Experts of a small language model.
Size: width 192, 44.5M parameters.
Below are experts of layer 8 (counted from 0) of a mixture-of-experts language model. Rows are named up (a neuron's input weights, with its number), down (a neuron's output weights, with its number) and show model dimensions 0-191. Each number is 128 + 32 x the weight over its row's rms, rounded and kept within 0 to 255.
Before each expert's rows: "mostly gets" lists some tokens that are sent to it at least half of the time. This comes from a sample of Wikipedia text that the model never trained on.

# expert 2
mostly gets: "berg", " Johnson", " Jones", "kins", " Smith", "ć"
up4 [167 142 158 157 106 102 125 138 159 119 119 135 161 175 247 101 159 112 101 125 181 143 175 161 146 180 100 156 167  88  88 122 136 149 132 120 119 153 139 144 126  70 196 112 124 167 143 105 147 177  73 133 155 136 139  87 152 138 128 156 146  87 199 122  98 144 158 192 171 144 114 148 133 164  89 130 113 101 116 149 172 115 137  83 119 152 119 175 142  95 137 162 131 189 141 152  93 166 164 129 123 115  64  76 108  91 128  95 169 137 124 110  87 178  85  93 108 114 120 111  99 133 173 168 115 131 171 181 166 113 160 105  93 124 128 112 141 146 125 138 104  81  84  84 111 208 123  90 161 116 160  67  70 111 172 112 109 154  93 100 140 136 171 168 108 179 159 132 158 120 178 140 133 163 159 154 185 169 160 125 102 160 135 121 188 104 117  91  85 142 115 118]
down4 [135 155  66 148 112 122 113 112 132 122 157 145 132 165  59 151  75 106 154 173 150  39  70 126 111 108 142 171 122 133  99  81 154 102 151 160 142 138 141  84  98 109  73 102 126 147  91 132 110 142 160 174 156  81 123  85 154 141 114  74 117 164 121 113 118 145 103  87 106 138 135 113  98 176 120 128 105 124 133  90 141 173  72 107 159 139  88 129 108 132 176 171 151  79 130 114 175 128  87  75 190 196 157 101 133 112 116 150 122 137 115 146 173  85 132 101 222 191 200  71 111 114 116 134 108 121 126  68 138 102 137 165  87  76 134 111  85 119 126 147 138 109 131  82 112 108 109 126 109 145  98 102 135  93 118 127 152 127  60 126  96 130 140 128 121  40 161  84 105 104 135 116 133 118  92 136 104 131 155 153 144 175 131 182 129 158 150  76 219 129 180 154]
up5 [116 178 131 195 143 194 102 119 184 115 144 172  79 124  71 146 193  97 111 131 153 158 179 179 135 140  96 116 196 107 104 128 124 118  75  94 132 133 125 162 112 104 140 132 115 151  90 171 101 100  51 106 176  98 113 180 136 139 135 116 197 127 189  54 104 125 123 187 119 129  98 163 140 112 173 136 146 180 101  89  69 101 124 133 140 131 135 115 140  75 101  74 127 112 126 163 123  98 148 161 118 140 129 110 148 134 149 142 179 118 135 114  93 126 135 117 133  77  89 167 156  84 131 199 148 124 184  55 103  86 180 109 143  93 157 139  66 155 182 147 147  99 122  66  93 102 177 141  70 129 116 104 110 168 156 103 136 109 128  96 124  96 151 103 121 144 137 125 134 148 121 172  99 129 152  70 160 146 116 177 105 159  96 159  83 136 145  80  97 132 118 106]
down5 [111 142 168 134 105 104 146 118 139 138 152 177 102 152  74 113 222  90 179 181 120  82 166 129 134 116 110 155 187 135 133 149 138  94 149 144 140  88 124 160 174 116  59  90  98  91 181 110 122 106 103  74  67 120  94 144 149 117 139 102 160 145 135 131 169  96 102 116 119 162 176 194 117 126 169 146  86 146  50 108 120 146 135 146 170 146 131 152 111 151 158  75 149 137 107 166 146 198  74 120 149 137 160 139 145 182  91 150 186  72  65 109 182  99 174 141 132 107 146 115 158 121  88 135 196  92 146 107 136 100 116 122 109 126 115 108 125 122  83  94 156 160 134 158 137 138  58 134 145 144  92 160 119 171 125 109 137 117 130 133 136 160 113  54 177 156 158 108 162 100 112  69  88 132 143  72 148 115  97 163 100 107  83 118  79  91 130 110 156  98 168 172]

# expert 47
mostly gets: " &", " Chris", " Steve", " Your", " de", " Love"
up1 [136 145 147 102  92 124 139 132 115 149 147 163  51 182  82 169 128 103 221 124 149 153 114 152 123 120  89 168 108 127 129 104  86 109  82 151 152 124 114  91 185 185 109 201 102 126 111 103 108 111 138 125 106 134 162 168 143 119 116 115 161  94 136 100 132  99 115 132 139 112 116 100 193 123  71 159 108  67 107 102 141 135 118 108  85  99 159 123 105 104 103 145 169 119 117 167 117 160 154 170  55 131 186 126 127 125 173 121 163 139 152 147 126  75 118 134 105 137 140 140 163  79  97 168 148 173  99 165 113  93 157 182 138 123 113 206 216 171 179  74 116 123  89 171 144  91 171 128 114 104 111 106  85 143  91 116 109 161 163 154  90 120 114  97 120  77  76 142  96  72 192 124 162 119 125 143 156 156 140 158 165  89  74 134 139 146 158 183  91  76 111 135]
down1 [114 182 188 159 139 148 133 154 170 174 145 147 139 173 161 125 110 127 112  99 180  87  52 151 172 127 165 169  96 122 179 128 134 139 172  90 158 132 160 123 145 157 162  97 127 149 102 114 132 127  86  79 110 127 187 137 171  67 117 142 177 231 199 135 158  99 126  84 117  99  86  98 142  92 148 140 116 106 111 103 101 121 133 110 133 195  83  95 136 159  73  88 161 134 187 145 131  93 134 193 157 125 151 116 151  72 127 182 132  88 127 109  97 154  98 109 141 170 103  92 102 128 114 106 112  96 134 124  96 150 108 131  77 180 101 126 159 174 109  93 147 128 178  82  91  67 124 169 139 124 184 132 148 166 156  67  99 145 138 124 145 172 128 104 123  82 119  60 135 108 141 125 126 186 145 124 117 114 105 129 139 139 108 123 110  83 104 185  86 105  82 112]
up2 [161 179 153 162 157 103 155 105 141 152  54 107 115 162 157 111 162  70 154 141 160 139 137 111 118 151 167 106 145 159 119 131 217 130  71 151 127 119 106 116  88  72 178 118 178 136 110 164  79  76 126 115 112 150 128 105 140 122 137  83 121 122 168 125  85 105 143 180 156 123 151 111 102 137 131 147 124  87 103 136  98 181 129 112 188 133 131 196 178  92 189 104 110 129 144  90 146 127 100 137 170 101 165 175 134  92 135 147 141 165  67 161  86 172 151 157  99 112 122 123  83 135 101 143  95 128 133 129 108  91  49 156 166 167 149 191 149 149 192 150  79 169 135 154 114  93 133 144 125 139 157 128 121 106 189 126 107 151 170 117 148  89 212 127 185 154 186 128 109 159 150 149 147 145  96 114  67 145 111 136 130 163 128  85  97 172  82 111 140 152  71 174]
down2 [137 135 112 104 123 127 101 108 128  92 111 146 100 129 146 164 108  85 133 126 174  60 119 141 173  99 163 167 131 172 108 122  48 162 154 189 159 124 131 131 170 158 122 106  89 130 147 153 147 114  79 148 145 153 125 114 118 174 180  87 161 153 132 102 135 164  89  83  73  99 144 160 183  79 147 150 126 133 123 107 154 154 115 227 132 111 150 168 157  94 129 107 148  95 135  89 169 143 153 134 119 185  94 166  92  70 139 134 150  99 124 145 147 143 105 137 130 171  72 105 183 108 164 163  92 130 100  71 130 137  96 135  89 107 125 175 228 158 182 133 103 122 101 186 128 118 139 105 101 139  72 159 146  90 116 153 165 130 176 108  91 146  79 130 161 146 107 158 129 143  92 196 145  70  83 113 120 112 111 118 116 139 143 163 153  61 140 165 169  95 151 194]

# expert 25
mostly gets: " 23", " 26", " 25", " 19", " 28", " 27"
up12 [144 177 117 165 168 108 149 127 170  56 103 143 162 104  65 150  82 150  81 123 152 172 142 118 105 184 117 147 133  87 158 140  84 154  75  74 162 160 117 140 155 152 102 173 169 139  85 121  83 172  93 173 181 131 157 136 148 128 154 107 147 100 123 142 206  85 112 136 142 149 108 127 154 131 179  98 175 160 125 132  95 105  85 134 129 103 107 179  97 125 141 128 103 147 186 120 105 177 126 144 151 130 152 146 139  91 118 138 208 146 189 172  22 134 159 163 178  69 161 132 107 150 109 203 121 166 115 113 108 141  78 129 163 127 126  97 153  80  88 154 121 124 144 123 123  90 132 138 107 149 149 122 150 130 158 139 121 151  82  72  89 113 114 103 116 172 175 140 122 138 147 203  70  94 134 143 166 100 143 150 144 102 164 159 136 126 155  99 106  92 182 107]
down12 [113 116 156 135 135 133 150 125 108 168 153 135 123  69 124 172 183 138 182 168 176 161 153 125 171 188 144 133 164 146 110 127  95 112 121  79  73 160  87  56 132 112 148 162 140 158 141 136 145 122  92 125 163 151 127 103 160 112 147 130 154 112  91 109  81 150 146 119 121 156 123  82 117  93  95  55 143 104 124  42 167  86 176 147 181  98 130  96 170 128  78 149 138 191 172 150 115 140 167 161 154  91 154 113  80 115 154 154 121 112 159 162 139 146 141 192  59 126 128 138  96 100 124  88 142  94  79 138  61 165 131 101 128 116 177  98 107 156 152 126 101  57 106 168 150 111 149 141 134 162 136 102 113 101 100 125 120  65  85 140 150 152 114  83 106  94 122 176 131 175 172 138 159 170  72 118 164 178 164 106 132  97 108  98 163 155 154 151  99 153 163  49]
up13 [126 170  80 134  88  73 183 193 131  57 141 117 126 140 119 125 150  91 145 118 166 206 120  68 137 128 144 135 146 133 149 148 178 108 149 107 101  59 100 133  89  82 136 130  58 117  85 140 130  97 128 111  74 144 188 178 120 172 115 118 132  92 168 114  90  73 126 124 174 146  99  76 125  81 100 124  87 103  78 147 106 127 111 108 166 163 149 111 153 113  85 106 115 121 134 117 135  65  75 124 117 182 121 152 110 116 190 174 142 126  99 174 183 105 176 154 140 111 140 159 122 142 115 116 114 159 115  83 107 136 122 167  31 148 189  74 178 134 141 115 105 164  67 142  79  81  94 122 166 134 129 114 114 124 154 156 155 115 127 171  62 110 173  76 171 105 121 117 105 113 112 131 130 205  98 146 136 153 122 114 127 119 124 126 131 133 135 133 176 158 147 137]
down13 [149  98 106 106 109  93  85 106 116 121 110  88 188 102 133  85 143 179 136 151 154 150 105 139 118 125 150 103 159 118 143  91 106 121  97 174 193 157 164 130 195 170  73  71 104  94 143 139  99 174 159 110  86 151 176 106 137 146 143 132 104 163 109 143 151 108 175  93  78  81 124 178 125 131 181  89  86 182 131  96  99 135 119  87 109 103  48 121 186 210  93 114 143 145 113  82  93 148 100 102 134 152 171 123 109 189 151 111 151 186 116  97 134 115 145 137 215 112 103 133 153 187 127 134 106 114 156 127 115 142 107 124 149 126 146  89 102 142  56 110 110 147  64 121 117 149 173 129 131  92 137  94 149 179 173 153 118 143 144  76 128 144 140 130 121 143 117 140 101 147 114 108  95 165 207  96 141 108  87 157 100  40 155 169  94 105 134 107 122  95 109 166]

# expert 38
mostly gets: " Votes", "See", " UTC", " several", " six", " Apps"
up12 [133 137 128 165 142  67 200 194 122  50 139  58  73  85  99 108 175 109 112  98 104 149 189 150  91  62 144 109 157 146 126 193 101 161 122 140 130 163 160 176 108 144 158 160 138 134 144 174 112  94 130 135 137 148 181  93 179  99 108 127 132 124 144 145 170 161 147 104 170  73 109 159 158 128 177 144  68 113 140  89 129 154 108 107 112 110 176 144 146 112 123 167  68 176 151 111 112 147 137  93 109 154 104 103  90 141 121 150  92 114 137 144 108 110  81 143 132  66 107 132 168 162  77 161 118 176 146 138 158  96 100 109 118 167 150 152 109 158 189 171  60 120 114 111 143 109 126 104  99 121 125 116 136 144 174 114 135 128 107 143  69  94 137 167 133  77  61 120 138 116 121 122 103  69  78 124 153 170 153 102 170  75 161 173 108 137 161 171 167  70 119 108]
down12 [112  95 120 140 140 126 171 127 134  43 146 146 144 140 112 122  94 140  97  65  64  60 115 150 121 113 215 115 137 150  74 155 113 101 151 131 165  95  96 134 116  89  82  67 119 209 110 147  86 112  77 124 115  73 118 136 101 148 143  79  93 158 121 134 174  86 180 154 155 107 126 102 128 128 103 163 148 116  77 125 220 144 115 140 150 107  79 105 187 168 104 132 154 125 128 187 153 133 125 117  92 118  86 117 146  86 129 130 119 106 108 120 136 150 150 122 151 182 120 139 157  37 130 144 107 116 153 129 131  74 100 124 102 161 149 153 193 151 109 178 187  72 130 161  94 131 115  81 150 160 157 134 145 130 155 118 136 143 131 104 137 185  56 112 115 127 129 103  64 166 113 108 118 113 155  38 139 155 136 131 131 110  99 125 163  79 124 122 141 103 149 169]
up13 [142  70 113 173 136 107 171 128 139  54 139 165  80 194 107 146 151 123  83  46 125 147  86 125 179 142 142 135 122 179 106 117 118 122 140 134  80 116 158 125 180  87 111 117 182 107  95 163 108  99  34 132  21 145 167 125 128 112  77  86 131 109  97 178 124 142 143 143 177 121 153 112 115  93 110 104 118 120 103 161 137 161 154 125 153 133 166 132 141  91 192 134  92 113 133 126  99 145 164  99 102 110  86 126 121 123 113 172 120 120  83  81 122 138 140 128 170 157 112 137 113 113 117 145  94 120 196 148 155  81 132  55 109  94  86 132 101 131 121 146  75 117 139 187 145 138 118  77 130 134 148 113 140 115  90 139  83  74 158 154 112 159 137  71 135 147 161 114 136 109  93 134 112 131 111 160  95  87 135 153 136 170  92 160 179 203 189 212 125 112 140 134]
down13 [144 135 144 130 122 125 128 115 163 105  77  93 168  96  66 123 123 125 113 195 122  17 153 120 123 145  90 109 140 128 106 126  75 116  72 107 130 141 113 137 122 129 130 118  80 144 167 101 148 158 165 100 214 130 159 131 150 122 182 178 138  84 100 135 170 104 157 184 113 120  93 108 117 149 136  95 131 139 150 172 112  95 144 113 117  85 138 179 105 138 138 127 129 137  75 172 173  84 168 111 166 130 181 179 158 164  93 122  80 104 150 106 138 191 145 149 110 141 133 164  87 141 154 142 173 140 113 141 106 149 133 211 169  80 187 124 147  93  58 175 171 155 124 112 151 133 171 127  90 105 107 102  34 174  95 139 129 131  72  61 129 111 172 127 131  87  72 148 127  86 136 163 117 105 166 118 135 161 184 139 105 116 100 149 110 111 114 167 125 141 124 148]

# expert 35
mostly gets: " his", " The", " their", " an", "The", " its"
up1 [157 164  84  68 107 127 185 128 180 124 135 187 120 166 138 112 145 102 171 158 161 125 136 123  92 126 119 112 147 113 115 159 101 198  95 140 119 103 129 133 161  94 109 190 133 115 112 201  95 106 106 103 109 137 176 128 185 104  94 185 158 100 184 177  86 139  82  97  81 126  65 168 141 151 135 100 104 128  85 107 119  95 107 170 122 188 106 145 109 123 105 125 137 133 105 149  82 149 109 108 150 151  20 101 168  99 120 123 143 123 112 123 125 101 132 188 160 141 166 149 131  74 121 200 137 171 111 211 148 108 105 138 122 102 116 161 135  87  80 139  78  99 133 175  80 135  92 153 116 125 110 140  85  92 167 136 183 110  86 120 102  77 158  70 136 139 163 138 141 140 148  73 121 172 133 111 122 130 173 138 134 108 100  86 139 169 164 161 174 161 141 159]
down1 [140 125 134 114  71 113 129  65 125 136 125 153 160 135 172 156 167 101 157 161 149 140 137 141 139 152 145  87 103  61 166 214 119 137 138  89 102 170  64 132 161 129  93  92 101 153 169  46  65 169 124 125 188 153 234  63 160 130  68 148 209  79 109 159 129 124 137 174 131 148  72 124  86 136  95 133 112  56  59  96 119 183 148 122 166 126  79 105 159 105  90 133  98 128 110 122 155 118  72 165 176 158 126 163 117 160 137 112 152 127 138 143 104 146 113 179 111 137 158 172 161 128 102 109 127 135 143 108 108 158 113 187 162 168 150 165  78 153 147  78 122 159 116 130  97 115  89 114 149  92  65 154 146 122 127 178 111 169 107 162 159  87 118 150 108 123 166 136 115  82 143 140 133 113 126 148 142 124 113 124 147 144 149 115 140 163 152 137  97 129 150 115]
up2 [137 143  68  85 176 130 128 109 184 173 155 121  98 134 140 162 107 119 147  98 112 138 111 141 126 112 106 135 125 154  86 138 124 154 104 157 154 124 165 184 109 146 134 112 103  96 108 113 109 140 189 142  95 154 200 103 114  97 110 139 149 150 180 157 156 155 131 107  92 165 197  79 163 117 103 105 131 117 188 183  92 132 142 101 160 168 154 140 140 206  89 141  97 129 148 185 116  96 178 182 150 152 105 118  83 169  68  70 181 129 113 115  99 114  64 184 101 192 102 156  93  97 155  95 119 158  97 152 121 187 166 111 156 123  99 166 114 121 136 138 126 151 169  90 151 149 138  86 136 114 104 134 136  65 125 113  68 226 179 179 162 117 132 139 137 171  83 119 101 117 116 142 145 119 135 128 131  45 123 105 146 184  94 140 130 155 157 115 131 171 141 159]
down2 [119 156 143 141  88  95  76  84 185 165 115 120 106 148 179 100 136 121 124  80 126  43 176 116 167 100 106 124 133 119 138 152 146 131  98 119 157 131 106 158 145 130 135 167  98  67  80 111 102 102 227 124  89 153 149 170 139 163 158 114  96 112 174 153 113 119 144 155  75 130 155  97  69 155 154 129 108 205 106 128 174 126 147  98 119  98 163  97 164 180 117 110 154 169 192  97 206 114 153 148 156  76 128 113 146 129 114 105 173 101 111  96 103 143 153 149 162 140  94 186 139 176 118 182 113 133 116 125 165 132 162 126 122 126 131 101 127 122 136 164 170 180 142 129 141  94 104 120  85 125 188 128 130 192 156 134  82 160 128 158 152 160  97 168 127 182 140 158 146 147 134 181 147 132 167 121  91 119  61 103 154 140 151 238 106 132 134  90 121 135  88 124]

# expert 17
mostly gets: " Racing", "ici", " People", "ti", "ivers", "enti"
up2 [ 94 105 219 121  92  96 122 121 112 135 159  88 118 118 152 128  81 153 108 151 130 157 109 125 198  94 169 125 130 150 117 150 138 166  83 100 109 129 109 120 185 115  67 192 123 166 106 142 113 147  81 104 136 153 143 100 143 117 188 107  81 108  87  95 122 139  67 106 160 152 138 123 158 149 125 140 162 132 170 210 145  94 114 110 111 103 159 118 165 158 153  66  91 157  83 147 103  52 147  88 119 156 134 119 139 111 173 117 139 226 174  86 147 110 141 139 175 162 177 119 161 132 166  88 119 119 110 102 125 108  62  68 122 119 144 154 167 114 116 100 102  95 128 126 169 168 136  76 194 130 139 141  68 114 141 142 100 131 112 151 138 175 183  96 172 155 122 145 131 119 148 115  55 103 138 154 149 125 156 122 160 120 208 126  78  91 107 171 109 127 121 101]
down2 [166 122 165 139 122 128  94 163 182 104 130 113  92 157 156 107 147 179 115 111 155  54 136 120 130 130 136 107  96 144 108 155 127 134  78 127 106 125 136 134 189 103 111 104 154 131 169 125 149 163 127 122 165 143 128 110 154 125 159 134 121  61 131  92  71  86  58 149 124  74 214 146 119 115 146 106 111 153 119 130 107  39 114 133 119 133 142 121 116 164 154  90 181 145 147 154 140  66  91  55 106 126 205 109 156 131 121 166 124 132  49  64 115 154 146 114 146 116 140 125 120 137 143 116 151 131 165 129  77 125  81 145 123  95  91 152 121 152 116 159 102 121  90 125 138 112 108 169  76 191 176 128 120 115 131 204  87 150  95 122 180 222 101 161 165 124 132 105 145 136 120 131  80 160 153 138 131  79 113  82  87  97 167 177 113 161  98 103  52 150 103  93]
up3 [ 90 131 126 129 126 121 151 156 123 163 115 148 125 148 123  94 115  92 173 178 158 138 163  92 168 103  41 198 164 103  85  67 141 150 116 184 171  77  76 133  85 155 146 118 134 121  86 113 117 105 151 112 196 141 168 215 160 217 122  83 170 167  63 117 142 107  89 104 123 116 115 125 138 111 126  66 191 162 137 108  82  82 200  96 127 220 129 149 155 107 168 130 178  91 153 110 151 140 147 120 150 129 111 129 138 121 136 137 109 157 138 107 160 124 113 129 108 163 113 116 187 142 177 128 110 161  97 158  82 146  68 125  92  57 119  97 141 129 132 188 133  86 133  87 145  85 114 161 128 106 157 107  90  90 142 140 148 120 124 111 136 116 142 151 115  80  95 133  87 144 184 141  69 117 131  90 126 116 123 109 114 144 138  73 147 126 159 123 118 132 161 102]
down3 [138 117 142 138 174  93 188 122 102 142 100 149 136 129 110  53  98 112  87 138 144  65 123  97 163 143  81 170 106 128 176 137 107 142 167 153 142 110 161 139 157 148 110  97 113  62 109 181 116 140  72 131  95 187  79 180 158 135 177  72 139 145  98 114 157 189 130 120 144 127 130 129  75 148 114 165 130 123 124 119  53  93 142 158 148 136 133 112  68 114 128 104 115 125 162  95  87 100 134 136  67  78 102  77 119 103 157 142  96 128 141  93 151 142 151 166 144 135 115 129 164  66 184 182 113  90 112 142 137 133  89 128 113  90  97  45 124  68  94 111  77 103 156 155 120 142 129 205 194 131 135 145 119 158 129 116 128  89  79 139 158 100 146  94 164 101 139  72 133 127 146 168 111 101 198  98 132  95 145 188 123 140  69 144 200 135 148 151 120 153 150 110]

# expert 11
mostly gets: " Best", " largest", " highest", " Scottish", "American", " American"
up12 [147 157 138  98  97 113 131 122 155 169 150 146 168  85 197 127  74 129 156  73  86 118 124 193 176 166  84  84 147 141 115 146  77 125  94  76  99 153 127 163 154 119 148 145 188 124 143 108  73  84  88 143 124 134 153  60 114 166 164 113 131  70 136 160 151 139  90  89 146 207 104 108  84  68 140 143 125 131  95 136 153  90 156 140  96 114 129 122 135  94 145 139 106 111 158 154 116 109 124 147 137 114 160 157 144 118 107 171 116 166 117 145 126  97 160 159 158  87 129 134 172 125  43 137 174  86 104 142 159  65  82 132 125 138 202 145 108 145  75 136  82 122 138 139 177 151 105 147 143 146 131 128 124 126 110 119 120 114  93 102 100 153  80 150 148  84 157 142 147 130 110 129 120 148 101 146 158  92 145 235  88 237 161 155 174 184 157  92 130 129 108 136]
down12 [123 163 141 127 159 117 192 121 148  67 118 150 172 183 139 101 141 163 125 130  80  95 169 198 135 127 118 133 124  97 187 119  97  98  99 175 101 103 146 109 125 112 108 129 114  82  71 146 118  55 124 111 123 130 137 139  76 130  85 153 127  87 156 212 110  44 182 116  78 113 162 156  95 115 140  79 127 131 145 135 143 171 105 133 139 109 150  97 120 173  59 165 108 116 119  85 138 123 138 109 120 191 118  54  87 124  96 128  78 128 181 103 134 139 119 163  93 115 105 147  90 213  91 129 155 144 139 105 120  93 125 141 110 143 125 175 110 175  99 138 157 113  95 154 137 157  90 166 151 138 192 157 102 117 110 131 149 176 108 138 101 157 109 150 136  94 176  81 150 141 156 177 201 125 159 154 103 146 119 149  38 159 142 184 135 158 129 113 149 156 100 136]
up13 [136  53 130 126 102 182 168 150 185 162 161  50 166 128 136 158 148 184 153 125 140 134 117 139 135  86 160 112 116 127 126 161 119  88  99 157 118 117  99 210 135 163 130 137 115 125  77 174 146 170 130 133 132 140 162  66 129 153 111  92 162 115 166 233 148 173 133 117 141 129 138 147 148  90 175 114  89 137 103  84 185 186  82 127 113 162  98  93 112 119 129 155 151 149 136 153 137 102 133 128 173 146 126 170  75 188 158  68 106 115 124  95 136  82 112 164 129 153  88 151  97 133 149 177  73 117 196 108 108  59  99 115 155 129 181 174 153 117 121 161 125  72 116 109 155 173 159 116 130 192 112 128 136 113  65 105 147 145 144 172 148  96 163 137 153  97 179 139 161 186 142 132 142 138 124 111 116 135 171 152 131 137 181  79  85 175 119 115 128 118 130  92]
down13 [122 116 135 124  80  94 137 127 119 112 110  76 119 106 120 128 143 104 177 131 143  87  96 102 132 134 193 110  99 130 101  75 160  97  83 104 122 121 114 100 161 121 140  86  66 107 114 171 144 130 167 129  85 154 142 142 160 140  76 156 105  78 120 118 144  92 146 160 113 136 164 173 147 106 136 120 152 169  93 137 151 144 160 104  88 172 184 180 159 130 137  72  85  70  82 140 180 172 113 169 111 171 153 131 131 108 107  73 115 123 128 190 110  97 112 154 167 130  75  94 151 139  93 167 164 125  86  49  55 121 137 139 177  97  78 108 136 134 159 132 160 112 165 173 112  95 165 174  83 130 162 141 180 146 120 139 116  69  66 181 107  94 153  95 120 128  73 122  95 198 103  97  88 108 112 100 159 213 134 145 162 120 103 139  83  98  92 100 122 154  99 114]